python train.py --n_layer=13 --d_model=384 --n_experts=32 --experts_per_token=4 --d_expert=144 --d_shared_expert=0 --activation="tanh_gelu" --moe_layers=[1, 2, 3, 4, 5, 6, 7, 8, 9, 10, 11, 12] --router_score="softmax" --normalize_top_k=false --routed_scale=1.0 --balance_loss=0.00419 --balance_bias=false --init_std_router=0.0139 --lr_router=0.00061 --vocab_size=50257 --norm="layernorm" --norm_eps=1e-05 --tie_embeddings=true --optimizer="muon_variant" --lr=0.0146 --beta1=0.93 --batch_tokens=[32768, 65536] --seq_len=1024 --train_tokens=368200000 --steps=7889 --dataset="wikipedia_en"
Below are experts of layer 4 (counted from 0) of a mixture-of-experts language model. Rows are named router (the router's row for the expert), up (a neuron's input weights, with its number) and show model dimensions 160-191. Each number is 128 + 32 x the weight over its row's rms, rounded and kept within 0 to 255. Numbers have three digits each.
Before each expert's rows: "mostly gets" lists some tokens that are sent to it at least half of the time; "comes after" lists some tokens at least twice as common just before its tokens as in all text. This comes from a sample of Wikipedia text that the model never trained on. Tokens count by the router's weight.

# expert 23
mostly gets: "|", "==", "===", " ==", " =", "===="
comes after: "\n", ")", " =", " also", " career", "History"
router:156083079177120114152111160147115100116126134143171170111104091097140107075043135127139129103154
up0:148152087096145121171154151140143123122099112140071124103119183084103111175100132148138159108096
up1:145141109100121138084146122110139187113126143137115097137080139115078096157124119136101134144020
up2:116079065107121171134141144141120058149139121120150100126068131142133075115111062163169087114217
up3:109172102111132159122106107166111119175094121127099063092108073105065162091108123156123172081083
up4:124173055152146116050125123101141117119114157112137224122148104181187087136049205164118059145140
up5:148139157091180137171146131066100080130140190132133184140119116147105105078155171118132105097081
up6:134103113139123165076085139116154134118136167124120151134121120158124149108177147174164072105169
up7:128143110113141160132130126122138097116084147115136148136135160164145127077089120109082160086167
up8:148138110086108128116145114132093165138102113109187123168171114134171173156167161137113082140109
up9:074163146126149097079139085169115127117141175083128170098135128111140160131126144192103128180127
up10:147019152095110100138136081153133086093128091096136099110102123102120136145119140151113049136075
up11:143103145164134155137145176137160119153129142138126112153103115160076134142153094093123112101107
up12:165124068170148128124125068162145116109170123141159147132159169107161184171104096134136159184091
up13:095147115173138119094121123168151116143142175102092164070185125113093151141139095116102161070085
up14:112130127159127110133139187150141118122102119131049125132167127134052094120133168098190106125112
up15:139142143141120100144128212133153127122175110141155129170158118141136149129102090133174143049103
up16:124162102154131127170105129179103155119201148203108063113046149077069132114040147124164158179119
up17:151078108165164111131139090131130125127163121101179098158142159118062150157154117165168100143156
up18:123130101110072103166180131160110077117116094143133136109092103150103109118153120158086136143202
up19:132107137106106121202142106129122131057147151115181178096101138138098125159101124155132123155150
up20:061156086146149103127161071167137151071076159140142136112172133105166113098182108141137130117139
up21:142109119124096157103099110133132120124168134134144159121188107145149124120155107238137091168147
up22:185077122110122173183119167188089131140109143127135090099170102139077092161131127145129139104118
up23:131100126091119116131113127127124133094190164127154143174141074115015159120062201142217136133127
up24:141106148115167135125139152112105074084119163107117120144085097172126110169210142172181123158133
up25:149114124146109124164151172139127130086161137118056072102076177174089128120073095112182133172142
up26:118157111180140041132114098135083137095126105165170138120154131128086119040137180088168177168127
up27:141113152124183141136096141127130144122118105121141177061069124104145115058100130166138154120119
up28:134191143188122115161100062146151139172143129197164129118118112103064160101173090143141096099158
up29:134144121144117078182109094087084110088061152093112162078090117115093111213093122120152112150099
up30:137108189073075077106063090133112122153074183113153139148132112152089158142099112110182087102109
up31:136095160177129123132105172095140154167168108157104124134128176113192105128152147154061168147210
up32:177110157169107110136113124111163099115127158108117104140144121124201079117162139227221109093133
up33:129221108064176130164147139096123058160100165136112133148131181103112157074079063066148116106092
up34:116083133084110129139162146095099140108114175143148142075116167160130078104073165098089145116068
up35:180107091167168160131197188129129154110092126137130115142104110105029129135107158133140088090151
up36:128142124124132083078109087064119143127118086158131123185126098160133112122087118089136118147134
up37:102136148094102167057123084183113100093106068124160040141098149150164116111135122130117110081173
up38:165121081093116083182203147100131170117099082153141159137065079070101102142138133130146133116079
up39:112155132148126136151116117074161124136030118142123167115178105182056134196099121076138099098115
up40:152135135165169123129097141187153152074134212100119144065100126130104127142121102151129112148056
up41:083135091167167122131110110139126077146077121158143111133095106139093152115115085157141149135152
up42:131109147122124140152137177139066133082136106083073106121109129139112088146100107205126068117107
up43:125071153191135130164150079099086139158096147129095134088118124101188129101151167132076116143083
up44:140165139087091152151142159130121143082112166113087123170122092063208125197108112088123115094104
up45:105171176142149116163150110180152131184156126150171115081112160138105126185155124105106120138150
up46:138130116126152149049145180142138128128069161134121111169113146145169118097117131112164109062180
up47:156079124213086165164088091143123163154129122105109132126134172086071150153092117144157109174110
up48:114106153117144113121139117111117122088162121112147161088135111124123120075157119094132123138134
up49:113158112136096134115102124098145085125134111154120162074112179140148096168074100113109156089112
up50:119117103187147098084161121124100119133186088115126187109176134137081126076074112126177130159101
up51:116090157157144153077129177098157082172069161137104087109085186130052133113104124133112144085088
up52:142141124142153143100151156117133095106141110154086148123107141112111123084155168122132095172144
up53:142137186139129131119138103105117152124137076129183105162125142160161155074139147171143095138154
up54:128085146081140112148137141135132169103161093116094138141178144097056102167112100158127122131137
up55:100117150161115172116106170163118105148130087176178062166087124120162110138150128088107141102138
up56:145104151100074149219148166078109137159140147097106142158106138106125170106127135129136151128045
up57:178072125099170118130093105128085123127121129073156129102141103144083142119098125144129121172124
up58:107116140150156169180167086139137156120177134103116097090187102130148175148126060142132207145130
up59:114129161163155114076149078151125144148087129058199126129122113150120146093137102133095120117159
up60:166082115176125094179153107184143117074130123115103119145143063150122096141153133146107171091114
up61:104154118211148095165173146090173125114144150136084128083056150188106161118146158122122087141078
up62:176147102138104153106112131164132157038099151190055141148111101109171117202155093124126107177151
up63:136115099150086137161124165152118102086125123076155142154069111114172131192139156148096131125081
up64:166160149111108198137135134078167105107172141099162130131194141140152127125120099077138166091125
up65:113116110113167139160141092134115126082110141153148105069093060138188137063140131092116173088094
up66:085111135170078132138165106147134183114122082105067089124161121138082133126153112115142133118131
up67:087107131167118114180112126182131146136157140137152156113154140184132056170109141175125106127165
up68:085063113102089172123129152156107152062083086082154093135179100111150117066065106148113078137125
up69:126063142099111154114053180105130132147120104114176106085114137118139126100125199094098131149191
up70:129130109066152141156148100142151173110142183119126152095200085073091210154172158168121121169132
up71:158097131118124219102123134184071123091107149067149108081164108129146193128070132115121166153148
up72:117167109103129097078136142081076089144163076114155174168145098172181135097072075170091114101117
up73:083125173183198124082183165081109112045092064124203129190107134093136112116167149116106124150141
up74:108121096116128111077086109152156117127137108149079108150100121145152086092067132088141156130114
up75:089117140160195122124162183114152113145108113103129145089118155145236141089114131161123082152139
up76:117121101157165147156113132113065188191155125124125139169146064129148107104117144137156084114085
up77:100101135142167071148140126169114157071074089100146188126161134115099120182158148140151135125134
up78:150156113098103123123154157151088135092197109116142088174151135102113068171115143156114118185102
up79:130165133149141166097137142124181158148139142109109135134147122157125102129101087141141089082100
up80:137142133126079124152078171124049151078171175133147105136106199165137095141157115078158158069129
up81:148116132109158128169156081105120084148085076117119088111181101131118168073073135126122122164091
up82:134169165081147161179098111150151089138109175079084138094065101098117138162093167133138145134064
up83:116124128137146137189139138108140087200124162145096113107104118138104103129054168176155163151131
up84:159075137144098121113103144113119204113162132175113095167128133157121134118157094179143193128107
up85:162099153132098146202107151136132118156138128114159144125158134095146146168093078082064131141123
up86:130111167107112155135125156100153155177141100085111051119140145122152215133099100115078147166139
up87:083106103097086161078071112106074157073115074136100132139127163168112107133089075131098172109099
up88:184116162100146061123124139160149163134119146176149132111102074130107106157102085144108140131150
up89:163161137127111167118138135109107140168101140077129131088158112130143190102156174174169120117137
up90:150177116157131129199133139115171155149110059154111140124102121145160076116174119135113155113166
up91:113061139136168184116141100140142099114095094166125105141126149168135199133151118173129148105158
up92:119115114123124128139134107112146106156158134161115078118145109148167159165119147153088111117091
up93:136154123129104121105175131154105166125166090160120182169156221118157201080069098129152159179081
up94:120096108134125161129164121080142126096140105116111097162081131136108141162134196175140163172070
up95:155116077156107143144137158110129125210140103179122132140114019099220128095150124186119108167137
up96:105127114118180137120127114168095088137094158114101130139101146089162153077083127120162129084132
up97:143151103096172137108054077094125098151147117088105162179141152113164152112104149159145086138141
up98:118083196160102123101153093140141140085119133115138126191118137103127133138088113113178133132130
up99:151118084086082187165109168106114145101137110105149183122173117153133103124127097144146076102088
up100:127158133132149138036089121118076160120124148144150199124155129162090105065086141102115088090125
up101:114146130125075064136102118144159162123142163147144151110111116116161124183131110101120211113137
up102:199081151096139095095092110126158104138085108152135108142141174178105128134129183111131115181135
up103:132161144101121137142085158151126083112124128129034106127104146098199071105111119114197099145138
up104:127141092165144159109137143124100132071135120148161112098121125153126122146137081111102110139095
up105:104135182124132118127139137115111102092102113118145152159088172073150134102094122090105114125176
up106:154111093120137125096110118137123108124107103120156178161097150091100101108200138068137088136171
up107:166113139127123225087155157087123142120141106123140167169106116141163173102063096119147172140107
up108:121099115165144081165129138137127153142125093144134171130204115154127107129138162177090178136079
up109:161086097079141124132097166124120130165041156109072116123094155163087177141147122158125096123102
up110:134136131151169136170159113142147106085158149157118097106146159096109146111097112163145138120114
up111:155133085176119113108154121101108168083165121121128159159106095105106121142128068149111055167155
up112:144170099101193194122081105094083162106142155123074100152123157133055136119121111069171160181043
up113:158154141117097177112096194155094118149150142116098138136126150139070118117054139073116076130132
up114:133114088124131113140082139187095133181144123158139085161093114118083104152108093098128087080054
up115:097130080045075117176108088185068139135106122087114094082073141095095123107094109123166114101084
up116:131152186170058182116095154118183123133107116085088129171147153082189138127100099202100106120115
up117:066132138136141088077125138150091124177089097172171126100166120123155170118146135136156124132130
up118:134174157157073150132157126114133139182119072121135150117092079128057145148134134108183162070127
up119:156100150075185131145167072140127159084102197136155089101164153116119121097132127136073154125091
up120:097141103109162085141135048106102080147091108122156135093083066106166152095081130159111083087113
up121:049121137085123167126166142144157132175153161110121112093159134151161106149148086115183117201099
up122:113137133105099101140113168079101156188112107117063154102089168115052154123168132135130119080109
up123:121118152114057121113119127172064152139162165150165089114115171130135076140152123082128136046222
up124:121159109104126142144157153143148141165088120120143198098134086148133166155107060095174169150142
up125:176120134098137123152163111131133199070109156179114144141085119162147105085119137173132116160135
up126:084134128128125115108132113137168105118153096071082156076167136125116154081141148166164114126131
up127:134102095158096078136094166151142210089153081138164076131124114154120156140154092167124151098120
up128:170187114091106149066113157095098138126126137138108139137141139122131131162076125132071098112109
up129:126121130096136094148127067153134089064144093167165139112144089107137123146130112095104131110110
up130:103094132122119165106071157107093080158145087143100179077120137134081153120130104094134112117144
up131:112105142087107178166154089107139138113101139170104079133103139093116107175086084130198150201119
up132:149139107161147145154143117112097107059182099125147142137103087162090135110134090168121107089137
up133:140099115092186107131139118118088124106182102132114123138159135140071108051137123185060131170153
up134:146136105091156086141135106163077137134118181136053109118116103103149154113122157065156138130126
up135:079090108115153091137097096199126131148149168142078142142145151137119081096137160123144127129159
up136:110164125107097110122117083122116140149048158143150207106117106151127137151144097144081103168126
up137:142148161209064155123105088136160097196173137130175144131126087091175146150123113081145065168129
up138:116181169178134109205154077168104139147136052111144118116122167072067118133097141126151177087164
up139:169185158106087138132136097112068143110145128131117084133115163165112176104125104167103101122111
up140:133136144151170144106133096157098137104118099099131081130117153129115130150157175119109146132100
up141:123083144122129128098225164162107114113137151139057106104112089135177128158150181126137089166149
up142:107124192136155152037122094137132135151096118157128126171140153141122174110114104089128154101136
up143:093166085173138134125204130149116106166116128163024134068134113122085113166133122121163129088163

# expert 30
mostly gets: " he", " it", " its", " two", " their", " It"
comes after: " of", ",", " for", " that", " with", " as"
router:143200134136109095174103193103094113161132173145120158119099129142122187112124104099095134139133
up0:120170104092117085136119130104131121192085132160069175112122144134108070084074173122166133141117
up1:116118094175078045120109064102137140139127168082109180136112106074104154113074115137152096102162
up2:099153126127148083107142101155140087147156054132146154086147118183190120159108087146097109091142
up3:129110134072154090127185139056131110147067117123109121152124156181182095160124162157172130103137
up4:124159203086117167070113046066061097174158134127091172091176150108100073156144119090059157128086
up5:114119162178159115103069132120154168223118174113038142129131153110072155132121103109137141111151
up6:155169136077159106069142107108124184108182159160162097191127102131125102101049121084133096065152
up7:100090115115103169159145097102109111135054182144084155126133081164092063126081133155111124135179
up8:127149119134131088178132109101144111116120142048169155123153094130160170140124116147123158113128
up9:149144123127151174074120124161071138085138138126093178149149114149121132153145171112113147102155
up10:132098131150137204164144143117120126197092164132098070136091110136101091107123118129100119121115
up11:125149147159139131107118142200090158122117122157135152113178099139097155106158102156143124119149
up12:127070085175155148089153146102072174128061146105156110179130113105192100127110118138124119115096
up13:071118151093101079151182144122097107104132108101137159142120094145158138093144165123145139127122
up14:177116192102125172141099126119152109117126196121131107196158167180053128145134110105141136085144
up15:088141141126104114162149161115117118130143197141124160135201064134103124148104115111170109177170
up16:136143152093121080124102063155130125154106162187084067132135115084104109108159068142109144114103
up17:078140136136144113124132096097108120046052177106152113151136151109130170113116168142126109127120
up18:163152135112117137083129171091076143067106163132139199108112128123121126094066139130053125117118
up19:201146098134085099208134193154155144125152143182081141128111152170100149119112067196116098123223
up20:106209140193137124154070150141091080169175151097050141145166104136154040081105098126118155123101
up21:093102118128136158143142083105125121086131110109167154172140080134174101136098098127138119096141
up22:137153130111214111155116131181107222126129188135066145196155119143119122137149118201118135070111
up23:106112131181142146121146131173112159108114106159134078090137097151130126070156098138137096121116
up24:164138142140092119133091156139133175154176131081145178193202148128084181146148161160182125159119
up25:148119144046135136172123079183151151132152091136138089129156089058097108114168148108164166064127
up26:129115130134126116144142122178121204119098167124060104171083141101130096180216126159169159098119
up27:162143106160113112172135107116083116145110124118123149071108218118186149136176159111114118153121
up28:070131143071092110121175095153074174171129116110084119150079146180092163123116091138100099128124
up29:113123090109145162168183124158133190135140161087146168120142156147126099196101141121139141117163
up30:134163148123150136093103125169120194143170148108061113182102132212092178120103099113128125121163
up31:137117083177098092105131169153113108184145160125146102193105169155087131181098140154105135118202
up32:090117119122181139159131146117069098171108115110105151147068135138158123093152171138137088052163
up33:099123059202163141189125146114126154155089159144104106099178076146127137107062110132121113170112
up34:143138130144151117129125127150073144092122141159117102083186117100103119137092117090084145141108
up35:106172148113189158071118173099149105099117111092118193135048085140164129144088169131076142175049
up36:156146069199119156082186093126116132079149182114155096158174144105046146168119113097152116147148
up37:128147113120120152171108164096127134197158178116125124109097060077145179147109157095165097125069
up38:133156094197117132129139172093157198094132108155103151144120111129127135120153090118125088147080
up39:124148091175043103094091097136134131167080130125075216121132141162101119143152078098149134142147
up40:132160140161113104136133101149085197156169107096124079115147188149096139066083095124124125125145
up41:174133087126114122117073065103076134181126048115146186123109105161141132090112127118139108127096
up42:134128154122141147090086174098109119105138117111194089117134065094088178148104127118089094130111
up43:137172122093190164136123095134079152109149071076152127146147139135110165100091093055136138112121
up44:090168126173130148142066119040097108085085120152089101110129122162144115019109104107166091136108
up45:141141131126151134084106127139083136116157142139101098125128104223153146085132094152114166136131
up46:094181136100169073091139133136133159096198176098071149143152112144138107082147120121133100124137
up47:073138124101105129120175090132159176138157119125160119180108103131150178147158070100103115102218
up48:136092143092148102137080150186073185108130128144136081092165114160053141137200142104133109122120
up49:118182154138135146075110159196136143085090171134118081125132074119113086145111096080096125156108
up50:111122123116130208124122106132112092121082071136195106129108088118100127081148147132155130074159
up51:135146113148122137071097128068163115104157142127079152148092125153099109115154082069102110153192
up52:125161104224167102163120105161118117078112109127141146137110140108114163132175107101175135103153
up53:131131116145134204126228189085124098123131141193067114137131071101157138129092119127106110076135
up54:154103172152167152136135114153129097144111166133184112110102083103169038152114086124111170145140
up55:139112096105156153135090094085145145083126136150105129128132174134128169122129122117167150091092
up56:145088156175142141127164153139181170079060146130161160123110116085150125104143106121224107143171
up57:087127109149113108113128126168139115150143092091115130178082140135081120102153155128126100131150
up58:056168137198093125178158109096153170152146140154095118135098116128164154094162134138128166091124
up59:165146170144109124169121159131119120112121208122041137144134112189171144097122120139123133156141
up60:123072180186149142115061094167128121131087108158069097111151145143098114219107143103074118144158
up61:116173087133172116101174138141097127073075114148215160138137147210065125121114133142150156118106
up62:137075092145150083194080158149118131109088117122043095124121159061074150147121111182099127115153
up63:153117127085145173118081093136117152065152140138174131175067142176094140137073119109181102123113
up64:144115091136143148123109161122123168084049129065135121157125142176175097166156087175099103121181
up65:108163104131108088152128082111130122098086130129122198138114114112112112165140123149113080097142
up66:100108048101117111124093152117122201114143159143156098132145159127135116129138119158128112160198
up67:106167147094136106122136077064097158119149090122139155138118154121089143041088066156141149122126
up68:144151088190142159111228106060142095113090147138119118111117133141088116170147143110140129144064
up69:172170104137149127169124148115109080104139126092143127144108118154142137141133116155153125160138
up70:169096149150141144159140166175137104119134148088090086151109141125099138114123112176158145164133
up71:171110104205119107130110097130132202172140153149119082191110117145132149150122092184125118133162
up72:161096129127191127107118148106115136192095149176086154158090104154042150179120138054108088153085
up73:138115141139129105157110149123089146193145116065160144124126088086133105108142137129125121182092
up74:129095071126175172128062157143131111107109091141132142127103113070118157078106143042124112152122
up75:091170139081089116112091130152134146153186107140139130113092095071175163164123129157130159122135
up76:098130110181167183154125142132160184191147202151092134112152113146103146116114135128161151095155
up77:135128157128109202154163117104166145122142134116174186172093130052081157126092138095115138176133
up78:097093111146141110128129126129144159129104144091096149130150102162106202144119148099073139092171
up79:086136106151141168161142108122112135073102113104130137124186158140148131087093115133053110124078
up80:117101127152187096074062173126063162123110130089114115089168123140092087135145146171134164081176
up81:172146110144124147127115153114157102157133112116146123124082111165115136134109125101118108121090
up82:102204136139098059126062178186114170107126100132096160156079095109168166142123138096159101130182
up83:110106133097096101076165168181143139141166175098114132122131163140133145075088103121145126096178
up84:128147152076101131046153139108068174157145048118121155091111124153147182151112092066109125136138
up85:181119145098116140091135149114125119176141129201124158103043068136156125182065146099092146162116
up86:176125149150152106065104118141064134104134162119193235131130105142141105094154097105103132111155
up87:174104141096157146143133124175136129174080143076104089108171177056154112100125104129166120094118
up88:130103146193133151121150166121163174192154157146092141109120116148106107119136134195161156164119
up89:137134170139150145078136140087155074185132117108145126101130106128104093110132120141156132188064
up90:112123157050090132122119166114085113170170139177199129155111111066134156151120078154164093123131
up91:151170099142119138129155129134109145102121108087143167152137100098159081181218116162136115113092
up92:152153104139219167157172132191107164133157117129189151131132115110090169114149099094130146060150
up93:110144154162140168096127169111108148087097139103136121164141158153138090125107133087094147122137
up94:148110157155144148119166125116188090099146158121108169155150150127126150142161108143094077158180
up95:138109077149104100138138135114113099099124140106128107095151129184086131134066139144130147132109
up96:151184105097109092110103091060141154142145112146104084205097142133148139107125127182172130157110
up97:178123163106105105150122123150137093141155154119126179063129090066119165128066107183142120128152
up98:161176146180118160174165153104140094139139093179165126082154060153106145185139110115102120107140
up99:085132132176115100070130137116092069100047164082168121143092091147155093114090076115140156083139
up100:143124155076128135126129139046142099091107101078209105151141079137143127104124121077159127159074
up101:090116167111091176108129155122099144100147152140194161142129123066177093086157115096156125118173
up102:134171124107133181177108202149167154149149130047082131113117101113077113106139114167098139162177
up103:166145147119128108157130123127117108122126150129089108138095170110124169128101080095110120116126
up104:068122119162130119087134141165132131131143102115116108106136164157099147092110159109112161176193
up105:151120155109136122120119167133129125094131091166155135056116138171135180083187139112107137123117
up106:126155092138103088141063164088164140156107157092099127127176093104129151099155187107086111116139
up107:124187148138156141092197122118142139134208105148157151105075138145119128126094085158135101125136
up108:089158156128104124134129102155117169149156126125109095156092174169136144109153141145100117135174
up109:140154111203144090073157123157127162082089121145131126057102133117156149134139182106132153128098
up110:127100121094115135132095190128084147157187109158113146120140146199122120161065106150112135127119
up111:136124134135090120145084115170113131154157109103119125098149120126126194109143065135083100174154
up112:150149109166137171110158156133078167172122095115150119104133156092149115112090137128183143151109
up113:123165133163135069173034139140166125122050164075106152149132139102118128152125146108125123159121
up114:107118142064142107129122112109131126156145135097144087114136081081127167153184159105127109091195
up115:128073080150144128157162133074179072105113115144044150110162146085123166185167157091116090090078
up116:145139164135141078111101125104110124093127084113132130146051105184087132210115146175143085116093
up117:125095090106085183109039169106128196079084187093120117105136107155098108157094111140119083123129
up118:138129135076147170135139130121096132089143143147128203113125092111201066071110139174125115132128
up119:140144139133164111111094143124134172140110142126126149145113114173176146189150103159139107099103
up120:142102132136130162165131163104155066142171139087157161147154094074140122110142082076124124147074
up121:124074163130154208171118140119149170140141186108143164159137097108128157115146165177141120109152
up122:166107130127143093166103074120137137116149107123125112160109130117132197110177127166090154116156
up123:155163036163078169098142194093136142130131143071125122182113179196170135120087145022143115172131
up124:143131127120127115131101107144130160113113147144157112121055172139118178134152121117193150150081
up125:182136160063117111115088133128098142099125161101109078153092109115207134130136113155141144167175
up126:217126176120152131150179157123139174147148137090156121157159116066164113111170163127124106093130
up127:104153147167119138154146203144139143137109112090040103057090129134043127111172065114160081144139
up128:123146144128173158104101105127112103118131137170181131092110143155132143130129172122105171137162
up129:146144134093094060134136079120136100063134097094151152118103148137160157143111102163179103125105
up130:137091131120123179155144168104148034122186149115149155119113137173147140139079115062154109121124
up131:146118127143170122120175109210134121126132164110116147148106147121144176064138042125144136103108
up132:146158190145098077151093119182095118183081143131123141130096142087120139137042138059069102100207
up133:101144141129138114134175123166103068095140064089073163123122155177155154141121102055115142061145
up134:191112118114117130153114096090096099085081100060206136118107118127199151109073073161181151141081
up135:127156161092156163131139162139151091113107085112074126161148092092143133135124116091151137124174
up136:138098102154102124181125138169116203124119132139133114085128095173155163132156155109125093109096
up137:110141191176159086098128082117133136132097148139148136126145172119099176140124096127161087129137
up138:125132119135182134122180142124113159146172090102155147091124162115126159138138073130105136182125
up139:130169191114132108117115129128109190084154107135185165168122103117209141138154096160095149134062
up140:140156085136186108186120189146160119103104132053085064118047109153093136124141117134163094086115
up141:128123131092108125127119075108127140103098116101154090124148119182105109078152077147106118118124
up142:166089131142167146141140153141114139103141192136121088091151127145074121121155121194165084130206
up143:087109091126107126121108114108134157093145171131097125160136202134148122130146068128128110072117